config.yaml
vocab_size: 32000
norm_eps: 1e-06
parallel_block: false
init_std_o: 0.00797
optimizer: "soap_variant"
beta2: 0.99
max_seq_len: 256
Below are experts of layer 5 (counted from 0) of a mixture-of-experts language model. Rows are named router (the router's row for the expert) and show model dimensions 192-255. Each number is 128 + 24 x the weight over its row's rms, rounded and kept within 0 to 255.
Before each expert's rows: a language model's description of what the expert responds to. This comes from a sample of Wikipedia text that the model never trained on.

# expert 37
What it handles: Initial capitals and first pieces of proper names and abbreviations, like St, Dr, San, F.C., in addresses and lists.
router [149 137 110 163 136 154  94 142 136 120 144 135 120 109  44  94 109 124 105 126 126 117 114 148 136 137 131 102 135 151 149 148 116 123 117  96 113 117 127 124 109 109 162  92 167 105 115 113 123 131 140 132 127 101 103 115 150 142 110  92 114 101 126 149]

# expert 45
What it handles: Pipe separators inside data rows of sports, election, and chart tables between numbers, plus semicolon-separated results and dashes, e.g. 28 | 2.
router [134 127 134 129 142 100 104 148 123  85 134 144 155  91  64  94 132 120 199 119 136 141 122 113 151 124 149 114 116 143 140 141 141 143  96 106 110 108 148 123 114 162 141 149 121 122 147 143 121 108 119 165 108 104 148 102 104 160  88 124 117 133 119 153]

# expert 10
What it handles: First word or piece of a noun or proper name after the/a, such as United, Battle, help, keep, intelligence, Super.
router [159 168 144 161 106 162 106 154 179 105 151 140 131 114 135 122 107 151 144 100 115 110 121 147 171 114 141 111  92  82 152 132 148 103 136  90 109  77 127 127 125 125 139  94 136 103 173 158 119 142 114 135  96 142 133 105 149  92 101  87 113  78 118 158]

# expert 60
What it handles: Subject pronouns he, she, we, I after commas or quotes, plus first pieces of names and words like Ta, garde, art.
router [178 144 138 139 164 162 124  95 138 120 135 115 115 101 100 136  97  91 188 130 118 123 121 126 177 114 141 124 116 160 165 127  94 117  92 109 118  99 135 161  91 133 116 143 153 150 140 182 138  88  83 174 134 139  89  98 109 107 112  98 141 100 135 129]

# expert 23
What it handles: Final nouns of institution and place names, such as Community College, Central University, County, Street, Council, Army.
router [123 133 151 110 152 105 100 154 161 159 114 118 105 101 150 153 109 121 138 136  93  91  98 131  97 140 144 107 143 153 141  89 138 125  91 131 121 134 150 111 126 143 142 115 156 117 137 151 133 165  98 167 156 115 127 121 119 128 100 129 104 119 137 107]

# expert 22
What it handles: Table cell pipes starting rows or separating values, and colons after infobox field labels like Disposal: or Born:.
router [131 138 111 150 143 138 109 128 136 135 169 161 108 113 112 122 111 159 151 106 112 161 111 130 151  96 160  99 117 156 131  96 159  94 111 106 147 155 132 126 137 126 139 153 103 124 143  96 135 145 121 144 123 122  87  90 104 103 124 122  93 132 108 151]

# expert 41
What it handles: Main verbs after a subject (granted, began, announced), date numerals, commas after dates, and table separator rows and pipes.
router [118 159 103  85 132 123 126 130  79 167 136 162 124 119 125 151 106 127 121 138 115 165 106 201 156  91 178 118 114 142 156 153 114 117  82 147 113 149 137 130 112 135 113 165 149 166 131 127 106 102  98 122 151 116  87  98 110 146 118 105 104  81 118 141]

# expert 48
What it handles: Prepositions and verbs in sports career narratives, like win over, lost to, at, after, against, during.
router [139 121 114 136 158 138 134 151 117 146 127 119 135  96 142  71 113 169  99 156  92 119 134 140 155 110 160 126  79 148 132  90 147 106  86 154 138 160 126 144 117 126 144 154 134 122 169 150 150 150  95 147 131 120 125 157  92 168 122 123 114  94 141 106]

# expert 62
What it handles: Articles and possessives starting a noun phrase, often a new clause subject or object, such as the, a, an, his, their.
router [120 153 112  91 125 113 123 116 181 120  96 121 122 105  73  84 116 124 132 157 104 104 127 134 125 146 131 111 137 160 127 106 150 164 110 117 129 108 127 137 144 143 122 116 152 115 113 122 146 138  90 112 143 121 131  91 148 129 132 124 124 119 109 139]

# expert 53
What it handles: Prepositions of place and time, chiefly in, of, on, at, during, after verbs like recorded in or located at.
router [136 141 173  74 171 133  81 142 173 135 119 123 141  92 137 123 134 108 144 105 126  98  91 154 118 142 179 124 138 132 144 103 119 116 107 136 126 142  90 119 121  92 129 145 149 154 127 124 132 139 126 156 145 168 133 126  91 126  86  94 140 105 176 145]

# expert 8
What it handles: Singular or plural common nouns ending a noun phrase after an article, such as system, song, house, village, clubs, support.
router [151 126 150 157 144 117 123 116 160 141 135 117 152 120 129 106 117 131 150 129 105 127  92  99 166 159 138 136 110 108 118 113 120 171 124 147 111 137 155 124 109 155 105 104 152 162 171 155 120 134 137 165 128 131 120 148 120  98 112 125 148 104 110 136]

# expert 29
What it handles: Proper and common nouns after the or of in history and biography, such as Byzantine Emperor, British, Muslim, John, Church.
router [144 139 122 141 149 134 129 147 145  71 131 139 132 107 115 109 110 126 154 114 103 134  92 145 142 136 140 122  93 101 158 100 132 122 120  98  99  45 123 134 123 148 138 124 118 118 155 160 155  93 117 147 130 120  87 143 144 116 129 156 139 113 154 140]

# expert 14
What it handles: Short letter-pieces inside or ending foreign and Latin names, species epithets and surnames, such as -ia, -na, -ucci, -ella, -zi.
router [126 135 179 166 121 149 105 119 149 115 112 103 135  87 102 132 132 119 145 186  80 160  98 100 103 101 133 137 107 144 166 110 147 143 103 129 107 101 121 124  99 125  97 146 163 180 124 136 118 104 109 149 114  98 128 108  88 106 122 130 121 120 123 144]

# expert 0
What it handles: Prepositions and location words in place descriptions of villages, buildings, roads and geography, such as in, near, within, around, north.
router [131 165 146 104 161 130  88 124 167 133  91 120 138  99 109 112 119 130 156 131 129 109 111 141 139 152 145 145 125 110 129 113 133 115 108 137 105 126  99 159 119 106  89 118 153 140 153 144 138 121 133 140 122 124 175 124 104 103 121 137 136 130 148 138]

# expert 58
What it handles: Prepositions and conjunctions after a clause subject, like in, on, during, that, plus reporting verbs such as called, declared, note.
router [144 137 165  98 143 154 108 122 149 131 189 184  87  84 154 109 104 112 105 141 138 102 119 149 134 110 149 154  86 159 164 121 124 157 124 116  98 126 130 109 126 101 121 130 162 141 107 129 127 158 107 122 171 148 100 146  92 111 110  76 128 126 116 134]

# expert 63
What it handles: Vowel and syllable pieces inside foreign proper names, mostly South Asian, Japanese, or Italian, e.g. Alla, Jama, Toaplan, Isuzu, Gallarate.
router [193 120 142 133 127 129 122 119 176 140 127 179 121  85  76 105 122 153 136 111 118 145  91 120 100 136 123 104  80 101 138 149 148  86  90 155 133  74  99 105  66 127 130 125 134 143 127 131 157  83  93 166 123 117 126 137 159  98 122 122 121  97 177 151]

# expert 26
What it handles: Main verbs right after a subject, mostly past tense or participles in narrative, such as became, released, withdrew, described, located.
router [115 140 101 120 179 156 133 169 125 148 166 141  76  96 118 120  94 135 165 154 130 147 103 137 149 144 163 134  90 150 129  93 167 123 113  85 114  91 145  93 128 122  94 126 157 144 140 130 125 128 143 103 181 126 141 136 141 122 110 116 138  99 109 108]

# expert 52
What it handles: Mid-word pieces of non-English names and words, like chun, ucci, han, ş, tz, in Latin taxa, places and people.
router [132 124 145 164 148 157  97 131 127 136 171 144 138  83  75 113 115 110 132 168  95 108 119 148 137 138 146 120 151 135 154 119 156 129 116 142  98 121 152 128  91  88 111 144 182 111 138 111 117 129 147 146  90 106  93 148 132 104 134  63 114  90 122 153]